Weights of a small mixture-of-experts language model, trained from scratch on English Wikipedia.
Size: 16 layers, width 160, vocabulary 8192.
Experts: 32 experts in each of 14 layers, 32 SwiGLU neurons an expert, 6 picks a token.
Below are experts of layer 2 (counted from 0) of a mixture-of-experts language model. Rows are named router (the router's row for the expert), gate (a neuron's input weights, with its number), up (a neuron's input weights, with its number), down (a neuron's output weights, with its number) and show model dimensions 0-159. Each number is 128 + 24 x the weight over its row's rms, rounded and kept within 0 to 255. Numbers have three digits each.
After each expert's rows: "raises" lists some tokens whose logits its average output raises strongly, later layers aside; "comes before" lists some tokens at least twice as common just after its tokens as in all text. This comes from a sample of Wikipedia text that the model never trained on. Tokens count by the router's weight.

# expert 28
router:158140126122127138115152152144155115156145214126122121180151123093074160112103138138162126125152138130127148111143116133122120110122107119112122117129107133120169118101140142084110102074095099125126137141072118146187123114126148146086075137121135093118137105110158161158166065150155139130133163089118121129076124120149102114135152171133118130193131095125144102142110162133093109140138126111109122158127136107151130118102158116117108125129167104146145125112125117101122104166130130
gate2:073099151147156125134097103131128139135135147085110116139106115145120159140193105140131132133123135151110121190107134113078181131113161111110135124115184133116166130176120158167146149102111118123165136155082136112135128126137158139101081095152107153133097142099105114166084125132104121156157134103137146159139138103111157118149134109140096125154121116157124151118160120118134150154154117085117162055104131128083156111129146142121128102098136153138132078125135135117125122122107103
up2:163126161098111100163143132133147108120123116076114131120163136123136108128116133125122123103187099114148136139103138166170097125127087182124085133100110112140112166100136118141172133163105118138146150132130122147128152154128114106113160128091147107091142128120166131112152111143094105081122123107110104103128148152095094135132130104153190144092150125114163155176112130096111110089104151138136121141168179128150078124134117146108094123158160133137103133107120087163108137148154159
down2:122176109144112131138105105117134105145113076152112137137133154118115109096139130079133156162212083111122100126125132123123139130117119147121109161161145116126113149078115098129147097141125162083112115136091142158062127085135118149140136171136134140083148142118105133135140121168112106132176144105070105102151142144166112106113133147160123143133154152156175128130130148141134122135118093107094151136115113117182112144117141107130143160137098125172087162102128127150123093126124123
gate3:128112118111135143141102114132174160099124133132117129110159144104127132144141086132135133108115155131168159134139104082162144148131082145085131114063095149098168158129080129147168096130133087133146089127066128138123099114123169129122115119110096151118149132168143129151123139142105111109128143151108107118161139128088157099141138112167102129129139143091148148135175119120092173171119100087079105134153128148118110111120130197140108109160135106121159140138112088108124111121125143
up3:138126140118116127100133150123145178070105085138117144122155124099101168136109148124128118088146092060104140116101153125134120121109126131119107119130098080151179123132145105106106101113161147127120137121125111112144095145174086097118126146110158125160204095089124110145140132130128102109153099131138116109153138151121146123113145135124115167119153176128123133092149121111157096134127135180118114139201131107133138117116144163162123118114140111120163169144152185136142141149148145
down3:130133109114117140164123106145136100094071087176116176156125131124138110098102148123108173115148137109120157091114100124170121163146145149124128092155137185146143114161146102143130135095126122104153112142169067094158114169131133125147115120164166126141147127143152157120103096140121107109124147138104135095139142087107164124144197095133101105119080136121110143108145130117111158093153102178137073130159131140116141120079131139115100130122134140137152126110137132129114158113106132
gate4:146132165100091115151174158152142158128164103125121111131126139121107149132133101133130113144182120130140158144164129092122118118124119115125119134130128124152141131109150142110071134150098146138116124140098118166147136069097127164116092122180113091118130143108159137115154132123099137175134123083121137157091149111122119140128157155129083136138165090133137136102080129156078166107106131129128088146105134093111148158128180121147065132108147125110187084105135090148127108113110145
up4:161141188063101094159139132143109146159161110108136134160099162120111151109150072109143109157117117148142151148143142108127118108130153123119120101132118159134126132079113105141118110138127145111111179126127123201148118061107170166103105123149109113111116148107145118099136106134192128124130105083130136136102158101119122121134155150161116158149152128123135147131104100156060142108092149125133127140133127083116166122111148133131114143155157096116116153126137124123126095097110126
down4:112133181130098137090146132092130145117112094134109149131138133169107113142140114113144126123156107130133171110132123079157122111125136137140150147128124093142151151112133159063109114168144113150126156135136109137104130122100102199145075161113125123148081094108142091132132154092128155158107117094140143158132165102076136118116181134151088149107149133100164121123131157175136161134146114140175107124123119106159125109137142150160167123121120106111127128073125088111092102116127139
gate5:137138181128109098119107124130152127179119118160128163089124150123162114124121127106143148097191127119107129118146132125125140149101098157167105104098103124117097110131153118124129104081143193094133112147127147118089118151120104148135126133141148129129171115080140162139134151137165132080136152140120119112109146138125125085097107112146101162078083155118104125179159082137120141119145116153137122150096102107082113113121123147119092181109129107126128154102127126117094135189129108
up5:168137139117122116106103142120165161100095138126179119075132117149129153131159116116135128113147110101132132136146169130155122139077115117133127102122118120120112094136110164107074136093141114137129102130092107115120122157077084134162132143118170148149104160096156140164125181127137115119129079092120109126131052141142095096139125158144095131122105137145081116149168093160152156112128122130099113140156140148151088143133107157124155090126119162137153113136099125150135151155173116
down5:139161156117119150178111088114138133161146094136124121156092162114098126114123162089139118101137109144157185164147101113075105158128113105151130134096119152080137109100142107100175181123143134097093096151151134083158125116143140106101183154157182138120167125116092132154140145127088156090107109102148119089102131103140139141139110136143122144126138070121089142130134129091118141143128122155139122148145153147142155129138142132137143109091113124107100163117131123108110153148133102
gate6:141122158113132159136140130148093125130097170137089139145123142119139122110114116105144131142158165103094111150159129159095115147099104128158097128130178115111145138131133157123137136108114097170067148117135120100125132130107093108120104077063124155144125127143150151155138178123106109131147122112111138154121122132157147129068111161146114148117066139164105101104111112129150133151199135147186132126103143130097134109121121124108094087119130122163109120108135129149164099172153160
up6:123163148151132128107145133116099168140143160109116125101131116169123139149145115189135149160119108111152147101124115129148122133091088130099109114094114147088159183134102125143109111135088154124116129154137160098102125212097156090107095110100123156130129122129154111119140154147159119108139150206170113094118116124131091140139136135134109131086142064145142137108133142155122124155132144133125159118099140144113046138142123100143143132152092126110119123120109136121153138120131101
down6:132146161122093170127127112145090149131145122124164093123125117141092121105117105145131163094181130134099145182117119082155156116134103159109137134127152145072107127118165146119119107112088159116126138114166123136161125119121113168166109085119140117120153147147160143133127129129117128116117189143113148068063108081136127115116140130136153120117090135132143186129111105087147171102120141135144106111103113143118108143103113132133132112132111128104145138182094164128108151183116139
raises: "ved", "ota", "itt", "ving", "ald"
comes before: "\n", "|", "-", " The", "The", "=="

# expert 13
router:138130163127129157145137115135134119157136188136149160135150122104104157079112137136191135127151141147124165159149090153100106105131104117089104114141134148100136130122125145086127136073093119131118151171097132156161114124173136153072110119131127078102115113131161162130164084176129111113156111112139148124085128091150104131129112159121139122146113084128163123136139160122101118126105142135111111152146134100116122092128177112083127095124165135156123109115139111081133090151136111
gate0:112135100103123134130101100122128130202142114115132158143143129087133132102130161115137107123134154135133150166186102118143115116150128156132080100110094173103115110102124124104148138120149119129107118186133092141138101090161087120131109103157115105143113118137133092148106136105155096157160122104163151100150113157131172135130107145159110141085138139185137141095128143132122092102141111141115088114113137146184136121165116128130104118153183144132160105108163096141151110154154090
up0:106097153115151145163131133127125130176098105087121066170135140129131115137092080108137153107110114124123107153102082135144147085115148134134112164110152146134156134131089125113138107139152113137113134183111116141141105098121135070109129149109110148133147137110106124134123117137105144080136155110130150130122178124143112128147140109154158132134119123110124143130102137105139094135105178067104151162170166127153096134161141155161126144108100146117154114160140091143132113172093198
down0:163160123093126119110052103125124097138103130084137138157158101159079100118167124117109117169120142131117095161156087166110080134128159095132127140122103115109117129127091121090137135114135146146122096133144131136103134108156145151132081171142130176130130152156154099106129119134119128100144159075163158131124115111133149108092154147149163185147121140144141130156148109128151125105120160162116144122137129169110109125146145121151111127125097122167129091111077105143169145120104099
gate1:102110139109162111139151111120144143142154197134135120143117100148129119131135092139135126157159100108132143167171110145137104091097164129110111160127161128128155113197168130121102168114127128146114155107099142138129110084105088132110099162141093078149128107152148126129138138132079143142142135093126126114131156139095115147128091131131134094112146091168127117092131104089110134132126151164110105067111166147118169155130101165125171116120116144140084133108179119113114104148136122
up1:129134149129156135128184101133132158091130159101129109149133138104137140171135111129134120117169119112131116115127137138119109101105113136132126147164166154127127100123130133138127132123119140148113139103106110158122145092087102156100113135126148060143115170085131111115151112139073146193122099088140132163123121117099128113148095158171129126084136140182099137108096140126101119121142167134108110103118160153132143155150094172142169073122133114187081117121156117105149125173129131
down1:174147106167126107144117105113131161099126098076137132180128123135094098140140168106156130107152160120095134131064113096140109125114124122110127124128128121141111102132156137116116156114098144140084173165082136165130114138104138137081137110170175117167144157165112128126102128142098141118100138077154125111098106128114177118134156125141145121140124136155113135153139097135148136120147077139141174101093102139120152104162120144146139096132136165104141074160111096137152139145131102
gate2:216117170122118140122103126066126068143068125167142151156138098122113170144117095106136146143096144122146132120119122115097127101121132131122157144143147142118151126146138106082101148111112114147141137162131177150127143112104094139121113076127139130136147137114094139131108087125113139122148078144125111151173105091138119115129090161121155102136135126118155135138161102172103136133113147112178134163094150111119117118170116093116175116111161140127114158140144170104142128132141123
up2:077142117136131134139130138151113147143170167129172116121164140116134106119143167138140085124198110142127120148121121170129105136116139117133106093094122133106106103098103160170148116123137119148122130127129098133127108162144191146116128164145132088131095123142145139132152129129134059139103114119140101096091159127182143150131170127135111123112139138152105123123100161121169093112155130146099103106183138135132127112095123143081119149138157109155111090083125074115094120126143091
down2:126133125156095130106085142171147115140173123176117117137142112112124145122144129105167120149156135116108129183128157125107155122122152093099110136114149102067106156114102221118172161101102128143135132139120158150137088138144166123108091116137135111138115146116128132150169106156131087102116137132142090134092145125135124139116147093151181126166146110137124105121080142102149113116125194124113153107095102138147145147124104131092127137122137106111121129141140082076130115130110127
gate3:151155094137151141151130112146166103141123101154093111102162124109100105164123119107148174128174157125104146147137144136135121134100121173109128153109187112110108132156126131100151082139135139125160126137108108138152133080152115141134111122135091145124130123130144137130174077140108112137095141094098145072130149165117089113111134077177162156125128159096150141106112138090135120151169108156108138159150103125158187100140096109129157095123151143143094110129129114127102095138108151
up3:140142130084094136162099132148167141143130125125108096110096114146125098134140108155138113126144148134133116114097141089121124123154122150148119135102141135115116140138162109156102159143122153127138141098135132110110093114084124089072131184123105112113111137153106169104108143124169119158120153137130108113144158149155132079160157148150133111100113058133095128120140126134078162132120175140171146130093163136124120182103177168139107113136092102117064124096159095105126132131124143
down3:154157114125126115082130133136148122159146120120126092085143155129125092129129142148149115142123141117080148147118177098129124106128142122112099115087150146136117140122126099155124096123206185109157101111145108130105116126100101153118095183100100148130102164152139146135113105127130143072117136138125135094165166136160123124125135123134147168088077062121129156120119122160093149152131133147127130113107184120149106116141160139125127128115118145095107161071133124148154112118102161
gate4:200177161110075093152125099107109099150135164095131133115131100119130153120149152139154102120168122102106163138186130176126118135126137151148105105141114133124110162100155122114095152107141133111153137106123165170144106144158141176110119142138130105133087120121172133117147140132121118116111078112075119102081172122136144130085145127115138107156179079128142134124143125132100136103121095148127136141125121069137128158136113100095154129125121120141130167137130139150119123124135078
up4:136150146155133132103117135133100163159103098071109142128150126136128162130139087114139141150058150164099133118096089099110141134127147125101148114140143163145146104112093114158113130114143140139109141133130109115120150081111150089094131126119107150117124132173103125153114147148085158109151139127110173150136149157100131139123076165148148120127140157162105097127137129141099143117118085124145074139122118193131124144110197102089135164121151179147136095101133105124143121110121149
down4:122107084143107143140152134133142137115142099111090115118163181088113143110120097166128194130106117124117100159128125123124130138089095149118127135129119148110142105128133204130129082161141107097162124127083126155119152088105115156102095132120123157114112139130096138172149146145096147169161142161174142133151103128104091108173079133151125113093096110160154112109120139075098107168097146137129118150139158111143127115136144156138143144108095137150142110114113098161125147113130129
raises: " km", "°", "-", "–"
comes before: " |", "\n", " The", " He", " In", "–"

# expert 5
router:129141155111097141137122137150108146135141171113111120159128097078098135111100084124163126153101160136116154161149151135137125102125125167143134093111122123108173152157128155139120095103082113129087136156118148132170116137139124111059049146120081108103174119134120137149149131175147122107143133103103164132147130136143108124161114152146121107149106092154150102127108128120071166145105141135089119144105152126145140133117176136124155112124164133147130124113170140092104095149129106
gate2:121108163102111132109126142133125138148105178146136135152116138141132155125136138147134102145120131123115126172111088177159113149176150128155123104136120122091142127152137105127109141130065117128127148149129125107179108146116150077081074111129115131141106103095105137156145130146155132130173124144116116153134129073089089101154138163138107137161151138088132098157208124122086145137149090137118146093137119144129119129119185101131136135147150104104130091139129180135112120127159100
up2:183126160106110109105139123146135140113125125155145151113081147109127161107118179119118074189125147108129128180143104120156127137130136102190138113105100127107150097139125090117122104114094076116131106168135136131120094095112141087141127136140144139142115140119101122145136120150130137119154103158115135137136159119137112135142134147120102135148154129098093185124193102118153126140123115097133184084111116120086170130113149115111124127115158097107155109112112164160141163106169093
down2:110098151099166135090167100136153124171076123165120158175110136109131116133134173121105093148130120126127119168136134083134123146151117123136175150083147103112138126136128095121159090145119166116122124129158100078164144149143136130131110149135147128106091132129123119119139116114141155117121089154160172127144161157127123160136127121116113102135130158114096136163133127141105108101162111110122135092082141097078141137137115152173103141089131181077106121128127141121134064122154100
gate3:154128135125110169121103079097132113127123194161113132156133093135112140072107152075131105149126144118185157146131104144131148096134151081096151126142144132112112133157146101115148086119132109102129140149106124164129151123082136111130134135130108103133116114111097154115126124087141128150108138149158105098125182147128123144132173090151152118136135093159084108152097124150130122145117119146123142159108156143168153169147163140100151139145128089144170135115130189094109115105096115
up3:110112175132115133137110111101117125154118081122073107116101103136126138151121070112132125144114129076116135138122133146127141111090132135131159155158084114148108157111152111142121163133129142107091098113170120151156118117158156102134114132076143126146177155137129115129145143146144085103131154079148124071139144165118143103117105124101103139069145089159118119109106116118135145131157121156132103152126173157135065167147138154145117148093144141125124179117123119111134124110137186
down3:178138128116157112091110144131127127144099173117130090117095097126085108135163126124093186147166083102122139125133129116114145132147140111162148125119123117184171115161111105159114103118128122139117152103137130140109141119134098140110194165124132163150090114105128106146111125152140136100125144133081160137112090097119118085165129134116116127171130200112131125145108185098115107136146142144094109137134120064141137141132118127126158142115117122139168120106168094114120098159122121
gate4:113138128122103119127133140133123105118129126101159104160118148127122146122093119164149139129161152101139096167143070140128097104113124133153122117144156177160098107120128114110134124102117152131111146096141078148116124128189114152079129126118131107100105099155158136101129121164108134167186107131098103126068162147111111144159096107155139141131153115160163167143142152101147137105139131078130095131136149146074153124127094121115128155101133122186123120143139067141102110144128165
up4:114104154099165132114134087127142115124107161131165165150137104138116133124123102127127127130080096120156112163125071160145084152140103134111129162203142177122132112126112124117118125149144153111158139071113111164098106136152138127117118122140090102155166115135140128107089091113112103149119142086138120114109147073187145131106137148106143136141174112119160131123104144090144146111136111116126147173124158171094152123149140138136102128147108155157104122150174150113119110170147137
down4:111142136149141097155121129132144108118161100121146153170132128158105150149085117110153111107140140134136100134132133112166119120151108142096114109147135133151087123115099099100144091157118149125124143068189143134119132135168130120166127097124147120157140104140128106149106144097146135069120129144111108109143133118119153095131159121122079175135153190138124115130112119142135136135095111141120140204169112140094137111124131139113138189154093096134073110110119151093122078143099158
gate5:106145151108079128101144120117153120111133150096143138174118157108101115115096090123158131141117171126126145160134141156101199156175114116133153137173144111127138158123149104110123097171098164144113142132099128152144146129144110136127126126123140116092086165095117140115146120114131084181147136136142118094105127092102084124180125133129133105141112126117124163107124110101141123135138106113146132118132128156103094159128129122108144164153146097133096172138181107123066127090170165
up5:113142110112088112119120138136173160125121089139105140181152116117138174090123045149129112138165144158092130114128151149125122118107105127181104137073143092157112166130116146127111157143135137151147112142119101113146089139164097140136120152101105097153084128153120117093152153146096112122112121114110113097109143125142130112155127097122138130168149139123100130141130112132141123118094123117103120139174165149109070186135152150136116162110134121089143128108146090114153140077139158
down5:132164074131102084102129101081137120170094124102159082129138136101166137136157100100133178138079117138098102150121122077117136152115137137142151119165107136125169136132140137079123110135153113131109144124133142096114129136118113140120185134149131148106148131096132100094138133110139112128131153122129133102087177126108133169147160103138122126173133114167114135145162093161095169188100083134114083108136156125139090154107105134142143148123154158161125138118128152121130100112128148
gate6:154108143125092133161128124134132154121129149081155105148158081076127139098118130105133130141107192116140184126109118164128131142120161150147135178131152148162123124110126147110095116137108174113104132139100078200141118098126159119138116156115080107129126101166122133120122118137086167107110124125150133122121121121118131078112114168139134104141153085140086123141156104098149144149099107143117125176090143152092119099130167157147109125141132095137140162087109117118145101119128114
up6:138128121118077133153124107134133135136135077167114136110079158114108166115107104113135100138142087116098093118121142144110124085161149107122127127080109143156106168084129126127118146120155099140131135139111112130146112171078158120186126099090121099143142120137159090126139114178098160130106081072134105102150160138146128149113117140120150132120132118154178150114113108145171100142113170114144112140156149143141131114140155127140132094083146174116176119159123152135142152166127129
down6:113098122120141117107108125137142087156125095143113151145106140147120112132116128138114131143118150129146159109181118164183138196092150160116170139128069123117135155160095137120111121157113143167141071130127084149124154105130111137167121132102120115152112153109140102120100129148114117127100129131104149160122109116141126124088133176118153120088160154097120102166147140097139084081132134113111151063117140099173132112103095165128124179131129093145141135147119129127102149152145106
raises: ")\"", ")===", "|---|---|---|---|", "==", "===", " effects"
comes before: "|", "-", "==", "The", "===", "="

# expert 15
router:169147141136150144109097115099115110155112163093130155146128084099089161098138125103183135129157162129120170185159123114116115099124110103115101096132151150116132103148111114096131116073116135145115138155104126129149113133156162165065109120150124105102156114146145154129160091161175119094136089125097121118124138110142131092123112146131119117149115088118171126162150139136122150121148140112128125149130133098152107100118168113067126111144184140136121124128170123100153103160144100
gate2:149190140110094181145125139135161140128147125088087143112113153124115139126136140122141128133143178130088151126111176088119165134105067110109130099144139089123156164138158149147112140164111138117102152090100125106144126137133123101137110114105107146143159119104150115134108151130139072153127142138137128072157119172120127146185101129121123169141161071117113094070117142139093138144124127102119147145112142160139123129121151165118142131101122137090115150161125164129128117111100164
up2:095086106154127122131158115162123120096143147115159133114134126118115108135111145091134135170141112129119083093146109182134127104163131109151104153091113146120160089113099139105151172116121120123112124126127103121126139114096129109118144179129118124139114133133130124139149092122096115131104149102142119173122095197170113109100099153169103105103110151158120127123098088101127100146160114097097123154158148160165099106157168149159150117128083123144124111126133095145151141132202160
down2:144157116139149099123099119125135150128115117111153116112135098144104143122075099094145158145122112113120082103129097100095120166159116139161081139112126122124128135142155111130097101104183157085130129137119130118106117136109157138102132144118153144128118127172123124105096118174136081145092155080128080133151117182174166134108136110136137138092115149100172126165165107156134132100133123136086133139157098176147125127117106170100141099127097109156139148114148155147171128158162149
gate3:112102101156137158154152184122106147101157154122102124131131137119125118122093111083143128124146122143174156141151174129084137114127141129131108132104177135131132139151099177123154113173109110131093128081130138120123121079087119171124137167150124128098095142124147110143155113147150163131165090129156139171136057130127130127157108109102119069143084118155100144104106147103123121143125172098109118094102131104163140112143090163123111095123146119167117105110111122109128115103126118
up3:181152146130108136116128104152105115149110134098140095143123109128125109175141132132125119192107105089115121130112074154125111167156142153096161159119172115102148104113117097133104143128143121113099146111148169150130150136103173099149124131089105115129100134122143172140136132119094142114102162124113119122140156155138120144124133138110124136129165067119126112109132089141132096122115090133137148166133128141079101187101150137162162094107113109125090166135166142112097134122196152
down3:149159134123090134133149114143127102126120126109123108108126164117136172126083140084112113132141151101192119140083130107136147163145092124141162161101123141150117152118107091160153113133117134154156112148160157155138106127116142110130108101114075128132073139133139146138142098164161110165092110096140121151142104153109174159138105122133149111172145110076120123115082137131137141115136111093153082108104110145150108093121160149110132134121158121180131179177101107110098113136121127
gate4:082122114159094168179097131137084096152082091184081131135135113121126121101092078129128132094144139101144124158108142145073108141143145146135138135080141113120141176140122161103142163125117118149103140119124179107161126116113106168126114089140145135099151131154144084139121101145136164126146134150130137144185099178151168131142125112126079115080143112145114131125127118131129155130145127160120099162097136139165142123149109146157168120112132102136138143112132109133107111140154122
up4:137114148146112131113166174136119161123115080118157119169122147111144120143128123159127125094113102120135092135125201103114129126155148141154142080121121139069146147126150144156178107132140121134134132097143172122129086141101142103124114119107147077116174158158108099106101147122150105180138102130158130135165095155140144144128143129131158118103112161143115147118138140128113114131105140185126083138104113162120168122122056161155146094141118152124122096109115165133135141151131098
down4:163129154132116150121091139128137126094127117130137111144139123104151157095144129124133135107118084104141130137097158121158121139094170145105145123120117137093107188147071145104150151093127131164093144090150119129088151161138110104138103110129170157097145145165127116131143171142117120138104124121116111152136145133121107147125115109137152103158144113119128106128096124125194142158078163150081150095067160150125186101157127179138095122089118103089118151125115145110152129144129107
gate5:118129123122101125138199187118145141117133137183084152129189156107107116140111132136110155153100116153126115112111139142123143161139105094132117159143137109093124160092139183170144122149116085158166098124089105129135148083103074125154114113106099105120130150104100136149151163136104136132090128109127155112126128113138097140134117119148125135137125166128106146112082143113132129154072159138107126159106132116167171139117127133160123119101096107141157097135134178159140116149136153
up5:112076132115097073171118108103120126164103101133160130165144105146143174133132102146135109120145158108097096163174071121124111114155163110143118099116113175104105130128093139137175099122124123171171149163118139147138095156153131146160119115148127095133085134150084100118117132120115131146165074112126121141100138130144123115090148177122128104132147186119132166142146135123117116123114124134121099098134095176131153142125116124124113149132173107127122077120149107115151136127129098
down5:092082150118094112158125138133171126172134163166103127099145154119143142165099102137128129154120096146118128157148124110100132131115140106086129161155153137082092175135088210154131119131107111094113101113133141123156134079092126110161081119109131146140138135106108113157134147132102091098137157144122138146090129125141082143155088127150160155133119128132141109117087171118144122161097114136101135134105144138113159114120105104131126139128091101146168158185120137138116135118154141
gate6:137121133167110119136109134100141103119122151099123175150129090073114139145114169118139115130141164137124156118184104096105134140134105120101085111094113128143102154089144152075127095103127140099105137158154091107151095116168122129101130090152130127148150089153151169125124112139097077081147125120139142145103092127107154106133127169121143121116112099058129126167149160162156148136117146091164139167127108105119122131134165107141135125144147124147173104112131109130158126105108106
up6:115147165109097144136140099093161127159146114147142139098171125096118120117128145111143133148173115118179125098127109133181142123142133145103148111126110132107124097124107086124111123148122137128118134148106100131096131149110143093106149102120089074146182094153144189130114113146121060113120166117110130104128150079139124112142155150139103172112116111143156105105125137133160078130110105124115161182164095131115117110133194106097120110140123125151145122104090167140112118148142111
down6:123163100107112120133118095144090136102141149142121112103122093118108103147108161117139154075128112146132124120114150131118140155144104161163144132129099150139110153161155170132136116175156080140127121128091146172143126162126135124126082150188139128124126171098133091158104133077150097112075129128117121124090144105124118175111138132175111126170131102135115126118077122076146098118132146127151114145098169120133137147115114125093127142098134117102121178167156112122145177135102154
raises: " km", "°", " °", " lb", ",\"", "cc"
comes before: " |", ".", "–", ",", ")", ";"

# expert 10
router:113131156102121167151138113095113114145116140123084145122139114120107110126088129136191161093143148183144159157142138123112119111116079159125137145148125132100142144096137150111095133083097092099131107124133173162168101129147122155083098109149117115121140098134126179144152098168168122141133124123122109136126111132111098101141131126102138138158131107162153129140141161134083109145120141155123130146105133069125098108126140117086126096101172175173083130132155121115096097163107125
gate0:102084077121140160147106129131080126166083127164115140146127087132119156112112120107133103136188113131130146110114169140080126123110122086149109139142124087113137146112170116120102129106126142116108101116142122178154113142145118167119101125122084110139108166135104107135150119141121157118135114089079116105107139161129091132140115127113132158118120101117142129124165081162170089157142109148169118160191138141137146136103144099148134115093183138156114143113154139146112137131175123
up0:111134132074123100101148121134127203126164160126131144181096128101135149143131161137119193116103175147121137160134111111084084138143149142098121128118138097128117140159107160098149126150106128072167127100136136107118131092105125107128117112091137090163102104119133129101156107140177144132171139119161150181093096123128125121156132131172117144153110119098116136124117115115122119118092122128146185119113122106126143117131129107167168090173106109128137127143106129151116111136158154
down0:120123135142099133125101120126096114129140114153143145139148127130181146138092126111103108129104126127133112129164092140121136142063121123102153128129088083138119129149157134121124111160122122150194123140133155119149158104157117175118139081137139128131138136097185152172115113178126129121092118161152126141110122130099099133126145103121108119129078156125155169159124129135085145116092127178163139140075110108150099118164097165114133125148157150109141073119101122091112075134158131
gate1:148118111127111154158146143161154079119122132077128131138123139084130130097117163132144122115105159125166115080153153116111131158144136152156102138166129156108132104132081166148097113117123094128101075108127145174169120149151143128121114069145145172143130161165155109123146107168137118130150140094128120114143126088103134154150126139123129169127110112149128068144140135127112133103112159091116119141099093117153113130145123133134118118100148141125182081125075081151162123097098138
up1:104107161091109117178104091119113093112108122061159124190143137134118166088132132090112128122095132133132140122110170109144122124172163107120126138108114193166120151143103127113105134102148130155156070111133132150117110138126070085116117126183118120119127151153115098127105105124135102146175131142148127102113109132113137112132125127184108144151077135104134144122128112107117173152147120162129147133112186123148110169144133133128122122122126161148142149128125159160132117125145097
down1:120165114145097151124145100103147130124068130119137131120095168100142099137140115125093087187088103149147097129106112104152092175129139140109139125139083131125142180161125136132146154139104110117130148127136143129162155147128082151155188154111136124087132115115164123135114136151113134139129126099147075153130105124108137139130135093150138115133113128076110119148074140126161152127145145113175117167103119115091113150148148148089112127102110115109127100195130128111126125149119184
gate2:109118173155131169091125125109161125114091103134125143143137143118136126142113133098135148143126115132161137102143128148115136135109057114141144101169135139109140101093174135104139144085136173095122173129125163114105113158153102140097122106125095138132175114137139137139123128140091113063140122135102096084149161122131128145174132125135152141094169115103127143133144143129144141166122135157111124184112152168140078134117074142119163146125140137163087139134101134092097144145137075
up2:155129149128117100109161145196086107137152158157170142153139184153119111142127122133122110115114097102149140138127094157133077140077124152110091143085142125135123129130089105151136153129105108113160130119101102122104143078095123140128132118127145114152080160154131146134108082110132122144113113128116136146118104143106095095088114118147105115153161129111178118123119094179147133141168134125142175119173097139125133122155151081137157088111073132130130144106115151117133108139124169
down2:133153116125123147111101145131119139157143094109090113090125099125181120155142106138118117157113164152182178124138099053126106092114113155143119120113111095157118137076113118116133108130152204135159059106090165145139131136130098136099109129168117117119137119110151137135148149142138157114144127152093124113141141085095153105165129115138144087164107130149134127078145137128144113094137098153109141112138134099118151154117175143121149148138141127117165131150124134131143080139136147
gate3:134125118109122107108127161133052173125110127135097181149115134120070147100135144132143106121155096132145107125135186145146086143082131139114131107086143107131132105147100130153100078070108140136142108122132124133139088131130125131126103133123140185104128157124124138140152123145153114152122136104144139110132158122121104173116113127138180165143077124138140129105104101137144146171134151156137095121111121099119126120154108143096114097110164152142099152203147163123086137134134141
up3:126081169115155126099110079124100161123129141145111087099111156147115125128153168088133138075154120112145157149101152148129080117168159108161133115128167161098115166151095099136102141120131151143132106073108117140128107141126175116153118139102141115122132109099136143122175104162162142135144136066147150105145113112159129117136122119133175108115103141128159112111145105161124103171129091130147144115142083128108163099097151088171148105149103120140103137150121125120147103137131105
down3:162139105163167122088142097146154133120104136133133094128074094153161148120103092122107121115150102127120108142131122147141191122137151126110152117186096124088117115130163135113078133105167081141138137155120105150167115144113133106119192188128106099164144098105135123133100120130133161115131179161133155109173121122131125107115124124112086095104119152170152119142139105139112167124157140103136134115145106121111118148116127121139113147134062142099147120128125152118153090118120098
gate4:127149134115162099132116079112107176102124134151101166158122130104128119085155105135141137109174148126080129127167117121094148150135137087118137113120200144100136096116141137096118171104105145101086152195132135151161155127142120143105103122120138137107095144082129163160131168149150126151123133125103129142129121138099113137120090111109089135140149137112084148098137158094138143137156154131157097118136167187149117106117094105124135151153146149101138080138149154147109134109134121
up4:104133081134109133156157129137140097158170120168116119144136125101129142159132091121130185090091146151097120120136150111152136143150159097102125119129105122130129143163128146119162112100179110141130091124165155093125159126145146100139117108112082122149160116147116090127106163148151151053094124149157175154148133114102147085116144140106142171135132129122119098175122133135147088125119162143135181116166119096109111113111160124137150121152130129081144109112088148111112105111131102
down4:116112115104152133134126132135098152129122138107125106126134108153110147165139125140098126108087119168107125114167156131134139127112180129133160113101108126142143119148080089112145117108140164144099131127170143127146099137129169136096103122148142140102064135149158154088144150106122135153113120136201131163148143138067147168148095138105137130121071092135138114095081143116173119119143136138150157133100172130132143090096121145114173117156143111141145118144125111126104099068138094
raises: " and", " of", " from", ","
comes before: " of", " and", " in", ":", " to", "s"